python train.py --d_model=384 --n_experts=48 --n_kv_head=3 --head_dim=128 --tie_embeddings=true --init_std_qkv=0.0334 --init_std_o=0.0 --weight_decay=0.22 --schedule="wsd" --decay_fraction=0.649 --seq_len=256 --train_tokens=431600000
Below are experts of layer 5 (counted from 0) of a mixture-of-experts language model. Rows are named router (the router's row for the expert), down (a neuron's output weights, with its number) and show model dimensions 256-383. Each number is 128 + 24 x the weight over its row's rms, rounded and kept within 0 to 255. Numbers have three digits each.
Before each expert's rows: a language model's description of what the expert responds to; "comes before" lists some tokens at least twice as common just after its tokens as in all text. This comes from a sample of Wikipedia text that the model never trained on. Tokens count by the router's weight.

# expert 30
Year and number digits. Single digits within years, dates and scores, especially 20'0'9 season spans, plus country names in sports tables.
comes before: "0", "5", "4", "2", "1", "8"
router:134126173081150091126112146092102141108128117134103104125096150094127092150120100125131103140126095121115149096155156114087124118149109133123149114099128163107098085133149121138126133161137121159097115114140119135095140148112127091149136168104172120112131137105141158135122140131093140151119139129153153130133153093109161130145124069151123118169110120093102119149117131114155124129145
down0:121146110114130143113139130149141130171146108115120164088111120101135111110158117091154133119140100130154172098100118078102073101106094142105153120132107093175177116166097152091153128130161132193126124125102120111158129123086134150118136106111158120130114106171127136091086109134126134125145092133096117122126095156126156160118132147143140123125124149128119098084136107115132098153152
down1:159137115141139132120115079137155066136121161179120188113145156125117095096107174076074136122144150114153133138117091141139132108109094123120116117099107129160102132143096155138168145119173126178126106154103125163090134116105112132111124114139118139118090096153159168136113118116150077108131109095114100113107111153139128120107151158181114166084102113119148093127123143115089141171131
down2:150104140067094095129096098141141119138110103125085144176091120168138124147106124178120110160139140093108168100149113125110149136132151136135154129132126138130122151119114140139136140214139121107135115089145124113161145099159165165124145126117086147156142121127113180145095150141161164115132105125145079126113104091128117134122124097140103119144111139132138119138115116064086101156104
down3:135144115136065081136121162112162107145122165146140127093183137133085124140120110122157118168118142116143163152100111108154107065089150090149147109099123173110152119118126177131113152101090171129132141099144147144124153136149156133082087116169122147121115081127126152138157160117105147107135108152122147115124160136138166113138139093150155151114119159127114148145137153122104102100144
down4:101119174145117071143105141095140161119088134154137134105101127106113115139131138131095148100101113152124165107143124146144117090165148139157137178133142158111138117130111148117159147125149132138149120152153111097095087157158153121122092119143131113118109122143087099162138138127123125150097135124101146192145162148128129146157131129099079124155090129147157184061112119159102152176090
down5:108115101099127098155122098145146114094114131185110117133077150151138089139093155122076147104144136148117123105170116086126163145143093130122102136080138084120168054130144165148143142106171112079147158150132122153112103107132155156130127173145132153164120147122110117135126187155140074102150091144130168082090142100146120136111166138122126139089144094127176150123086138111117095147133
down6:151129146121144138129136134130122131171148115129158080087136148112147112127139156114087134177138117133120120148117120128113130102164165098157108160102101119131169109146131128166080084171117112165119109140120137122153139128116135163086102121086121133143105190056185128130128142152136176129133138123121141077134124118132089100141117165128121125151114097174084143137105174123130119138118
down7:120113129137076101149111116148156137145153132109155125131129157141066116106102135131095105120125134132127169163131144118079140130138147141176099129142098163117127146139121175132127092100138095087132102145101107142112145095139129107135149108160086205183098137139132123118129125118133148177091108155080081155138148125121120095122121100144126173163108136157124146151106104169119121149089
down8:125127107095078113107115202127111091108136146092093134122143126112112130143138134122156180131131115144140088103147169122132159154187138099124128131136139120081099134124127129133163140159087145108121130130125133113107154124149130114133077102095124124103103142119138119128155115109167098103121157141138141099122133123101160128146117139146151113160153148150150145166135154163133149112124
down9:099168158136131179097130138109117137112135115090155109096130155090141105123123161156120115148117161105116100133147128113141139110095089151113099113117135136144142118118132116127126137147095130100130199098136072122111129125155111145114143128153088153112105111109145144160081157124142120129117117120112150093135074096131116172097143187115150135120142160149139106107096170117127139140117
down10:108139163137148119118144079156099115142148128099081086100158127124124124115144118139128134162169155153066153153080124128113117062131098161132139146127098124121107120098161161129125122132139133128082111141129161166140138093109122150123076118141126101130100110126116085151113138110105099129106121118123106155148179105152114100134146167128125136131128127152141064127100118118165123114121
down11:118141151152144139153150121137135123150125143103144135152110096140159137097141122176175116129148133135116091118106189115153137100134109112101152136148144127097147161126121123062135161131148132127141141106107149114167128112115109097086136127136101129098142129099159132179130127144157149130096127157117147109111148091102137088122184139112161080137129162156149157086128147087095130123121
down12:119099140127166134151127070078152143111084131096123106085076128144138143131149117117110106128163113139167142136128120128166122156154115159119131136129120146138073104126159103120107167132127095156128143122101127130155129137128139093157170126133134108159124130142178118113173131114094092157116159114130113134130129123139107104105103142201133130147129120153145115087150102172108158094118
down13:111109148121083072093166131108106110165085137102129129113095151109136129147101123111146107159151099117102128120127126149155144128111138076148119150107117156145092134130162145123112124123133088118142168143139164181119120153145138101120132178156138123148113129141100123093182137135148135138153126115150098151152124152157135115157164117141124137142087123090146110141130107192107123118078
down14:127135109125140124128108142141147094129137161138087120108153120124130106083124130113119152129147076121142116092107104135077119137110100179127139131092116133130137123150112158145148159127121095165137114125159111134121165102125131122124128112146131095133140123166140130150142156138151114108158110127142117144130100144121147113095122090165117133105118127109147099110066143056083155113133

# expert 19
Digits in numbers. Single digits inside coordinates, statistics and table figures, plus line breaks and minus signs ending numeric cells, e.g. 130°4-4′55″.
comes before: " |", "0", "′", "″", "5", "6"
router:188171150109111137157140098120095117138113154100128142140142105145120095112138132160105070129124113073143146120133159128137185112120162125149145156100132098117111166122129143120138127134156152159115157104151150154175163157153112119117144090135189144099113165131097129155104132146124140089109111102193127122122132134079090126098170141109126151114131147099145105105132100164090133169162
down0:153119142143128145155094125123136105125141113158186139124130113103172092126081101120141156126175115127100130166119125143120097151101098144134152119139145136085139130114120102131130126102131126125122151134138127116171137097175138145112129137133172129100133157087120137113108166198129142135140146154154155143117147134179136090110128130129145130103095087135142101101125129171090154119125
down1:119139136128156105133087127165162132149156147128135110090137140118166119083102136105123128158126151125113131138114139109109110093175068122117123150124085143128135126107121140118136064119115098164120124103113072136100117114064140168092148154119128110122133103105147170145084113139130166130099113081179123150093161144105101175095149145168134134144148153112113140135137094159127166149100
down2:087101146081155161146140154102138135129147137138125111119070136104172109177097111096107168145133119121150107100106157129096127120080120202135146080108124102097136155121169121131145161184116105128140113135104144089141149150147140113098148155166138098151104128107105189129095154157111131105124129085156123121141128085105091146119095128141093113123110132135085119148110120110128169147160
down3:132170146138155169167098099097153112048079126111127162109138154121193107151136118137119134152111103139126101096153140134055125144172147163143118112140094099145142153125153138108150106122129165152109124107106137127191133121099097119112107155211114087152125147114158136165124137135086162089140166119148148131168132173105131099116149126146087160105132124119138116149124108107120181114099
down4:100193098142142148190172129126108114096147166153139155112131159098141153120175097105109151150134078129146123097115106123152137107140146134124116101135112164132171103153132108154195139129091125119149114118099163085166115143129147113115127144143126139149159125146112115126070105136147146114131070168149138122193124128153098130156099138128096078142114176151172136164114150134129133139130
down5:138101146109087111155136111122103157108127171134106069142090118146125141177149109113158130133101135152154122143122174084180167144128096147139158104136144150090104110100176089110100146142124134131100096171116114131169150116168141099118120146135126137110142134131151153159199085113101108123124116173128169141146147091133149115130099121119131102115121154120142123122147120145148115119147
down6:109169150129119097186139065130097125081108081108122161101084177114153153129156144119127119148141111125102123111138134160112119127171134141110124113125126139152146103109118116121161138146113175157166126137118158083138106117125130103108093131175128116135169122166135082153132113150128114121131112171113171110160147113160129131145152140130139082119120160183137132120142123128098137093105
down7:149158124126152156131163161136076165092185158145107163156157128138110166170167112121139152146128119133129149138103142104165078161141119130103138131117151171133129103071130106127143148128129122144107094108123161125158094113171079145129141132135106154125154088127170146136104118091161118162151104098126144103125164142119094136107145131135111091159133101122107150124157109151080117172139
down8:107136101169137108159151122130112133137114177130130139105152155139129154112123088088085132123094138144146122107117146111136142140158127156077131153141098129131127122136137124196164088093128103132168143144101173129121144181105126161103110148148115145192120105140130135120103104119132118093166125102168095096154152087132069140139150120128105106153155104123168101196134156133110129128151
down9:133144154106106116165110139116124120085172146089133144136134119113113122140105150163122133126093109135094153103148157146126134076130124085128113131088103138098105109128178179144114123143132126116160127134101143104142099099122132107122078142117122092098135108147149111144111146110088145080163154116098144140122117094186163129110171095116123128088108118114167136154156123092116109132148
down10:063228139142119124124133107140102118134096132141117131121111112103132122153120165090143143107084144115149134166120134120112171176124095171141136121099153126104121145111102127069088145128144075113146153140112111122125101109179091156141126141140165046105103122133138126147129130140134161089146115122077138131115138082093131102104104137125133134156109092104102131144100129072161146152120
down11:130133147143115172151118095140173132144134109103132122176131116083170124119147129081135135093147147159134095139111161148084173151136098103091122121139112124132105140148111151072119120132135148127132178120120101144103123094144166164168109173141141164134140112071120078150147138174131118121098116126131107179089136103140155117145105129108094171116106119095133116125094139099147108156114
down12:125103112144088155115123102117127114094101116149085118163123116109094060105064130137182104127140164124147161155126148147080128164097116128123125119121104118129107133132128135127128123164172118151158107128144106136104134144109111167143116146103137106114131140114087155088115188119097124107149154143128151116131104132192164169143107161109118143047115130127096124105111168104128114098098
down13:148138138134150131106157100154102132146080109178164091154159129145132126161093102085153086090116149149129066149130107093157093159185115090075112138148104190087082149132135130132113140114161160162168148141096145174074140101143128116123122131106113131143112168108146102150150097137124105138114185077134130110126122118162101116146117104116108119134170120145135099180114103091108119136117
down14:098137138132176112140120125128143141173147109091132141111135112125134166122101147109136140102114134133157131170102148125086136131127102118133120137162122136121120152169095154066097098120100114114100112119159133130118106089161194133182140152142152100111097119123153069169151100124132120111068092135113115127126142128119123167140154109144116156133090116126095171147125141131161150132145

# expert 9
Line breaks after entries. Line breaks ending infobox or list entries like "Member of Parliament" or "Class: Bivalvia", plus opening parentheses before track durations and the verbs held, served.
comes before: "-", "\n", "|", " The", "born", " It"
router:133136088149131160111136074093128134125133148100144132126140111145103141122118152132145123111122092131155093111137192102094089101145124125141163111107109155118137173110197069142137142071121146115107128096127128147151144117148125121102159152153144145122174167138165108127089092122123121174122128141152170119124135169133129121125104127092141154138149147139100136099152134161073098143128
down0:102181132156135122147146137138078164140127087127122131074131126103132137144119094101145135108138132167138128143131085164168110137136137106111176143117145106166119094095132132133117128105120111121082117135149135095129110147115109104138157127117115167114132106120146159148115106156152137182147132114124160137162099162141121145118165139122127158164170109118143150099135167086109116147140
down1:140138182123181139097132065173151095097126139144157106122105129143117134133090135130150114150151142158108148138169095189155112118121135099171184159081143156130111113134140144141126093174117100129138137137156122199169095154154144136139160119114137137165113129155097157126133148171160091078099094104143127132104111132141163137132130109126145118141142196122134101152106120119106129115103
down2:173121120175143112130115130120128103183152159133137120103118126135126178135160143102112086116157109138199126162128093160103109117109125159122108124092138113146131141114168109158137127128140113165130173142087103095120140132101165117169141120169145120153104127102148102179107094147098114125123148107095148114078150113149132119103102094136123107115172163121136114102122141105117148122124
down3:160109087117132134132098121133145121162142122129131102131123146114168139120161155109206168101131131133119118097106128131098111150111130106129194138133132143089135072132152131148157124136149107090133135130133122111132149124123171126095123123131133133174141123080122141087141128150129123169131098119163143145155120137089135137123097172110147118114153138132102126139099132139139090107087
down4:135170163112159094131149133145116147112199149111075137153132071083146127136153139110128104140100135130117117140144104113204116158133158120102134115149097114169122119167143109126130131120106144139148113106134142125099095117109120101137150156143140153155109138129139139142103184129121116163141128104132124137183129103123113161145131136125130080126096175141160172134123141095141153118114
down5:141130147079137113107133145123144123129117125116112126164130078130164128143110144166090119095127132140177115089125117138144132094140122105172172124121178106147162140159130146180139129126101152124144055141095148108154087136082099110159108165124085108103139168136113136111149118100117143122155117156165119159143129111138112112143129115106136103132106146202133150128109128074154145098125
down6:150102076125127079164162108113138130104150147154101078135133137111096161135147118118088107127127130099144117104144095126134116112099177122111105151151127111152116139121122133128098101160110137116120110118152153099158126108152200133121139151118149120138151085116110112147082157174139133150150133114226165145120142138118111121123116160145138113113144098116109112153153185189191098107103
down7:182124175074149130075102144135197115124121141192136112120120159149139133129054157102102169111132126111132127080139144157147172092126147092118094144106137121109139112145103148119147120146112111141132110136109105144129146151103099102130108157116146164155155128158137157090106139163173124127127166103132134143110111110133125106104107103127091134168131120140118137159089122135173134141090
down8:096086150121114096135110137147151094106098117127102098144136102117105113158095124143152110179159113106182069160113148117132128146127116106168151104147102105126160126130107117122135121172151093148126117115099149147173142120146114111189099124157166138177079100131126135104102152128114142085094158124135120117113115075071151114128108078101122149147127155132136126083086138179123138136187
down9:161116086091146112166107098153141182139134151151141094122140117137113143143140181166147130122116153100131117151129091079148135113135092110157124114101173117116125116143126178143174141175076132105123159146129134108172153121158189107121131154139086149118129096094124166116142111126164109161132141118151176152110124114127117138140113144070126133143161159128125149108131120088165094130116
down10:173103070148161152141133118107140119149117113151103122138156141122140142114140156074114137096150114114139157164178160131100086146093089163108116084183130102119109158104113102135097108110102115124116116168088123134120114098174198151107100159150121174113101129118140107093138076170130102130132139133129140172132127124134129109136132099154094144071128149102145131116166156136136139136088
down11:123117139138115123112114109149110100118114154140113084124132140156110160120142137150111111132116132137146097138154150082141141117122143135123084148095072120144102099115138122104136094137124130113149124102129139089090128145159143146109120124087130113131131116083150159121144135169089128098123150124088169108162102073151124137145122132159144152105162166127112130163143137129104179132148
down12:151123136128121133146071139136119096119148166088121113121168133109118135107144110085149135133139140140150134173146136142096091127097162146126158162122124159148093089136117134163152171137134135100139149132135127115118143148161109095123159111108130119109123122138120148106093183115156104116124127127160080090136131120120137090093148179087126124078138128133122100174151140147119105086102
down13:114121105142141141125117108083165102155133128112099110109105104160131124099158129134138094151131138122175119139144093065149143150121126116152138130102158106161120171122102115114136103147109171127151093141146133099155109182145141125070155101151098130139136124134098114140150142131136101122144139155143121121145110100127129168133117128144183111171131213116144147155148099110123080113164
down14:105157135134118116121123164135107133106112120141154079124138143131162149116146116149128157118108143128127101112158119116100130112146144155141157127112083149174109081144139151153152123115182102125109122111122127133152110122148144152117124083065109106139112108105131133085112093136065108095112118117104144133137146074171129111112156110107092147115149090110096120128135132131114176133133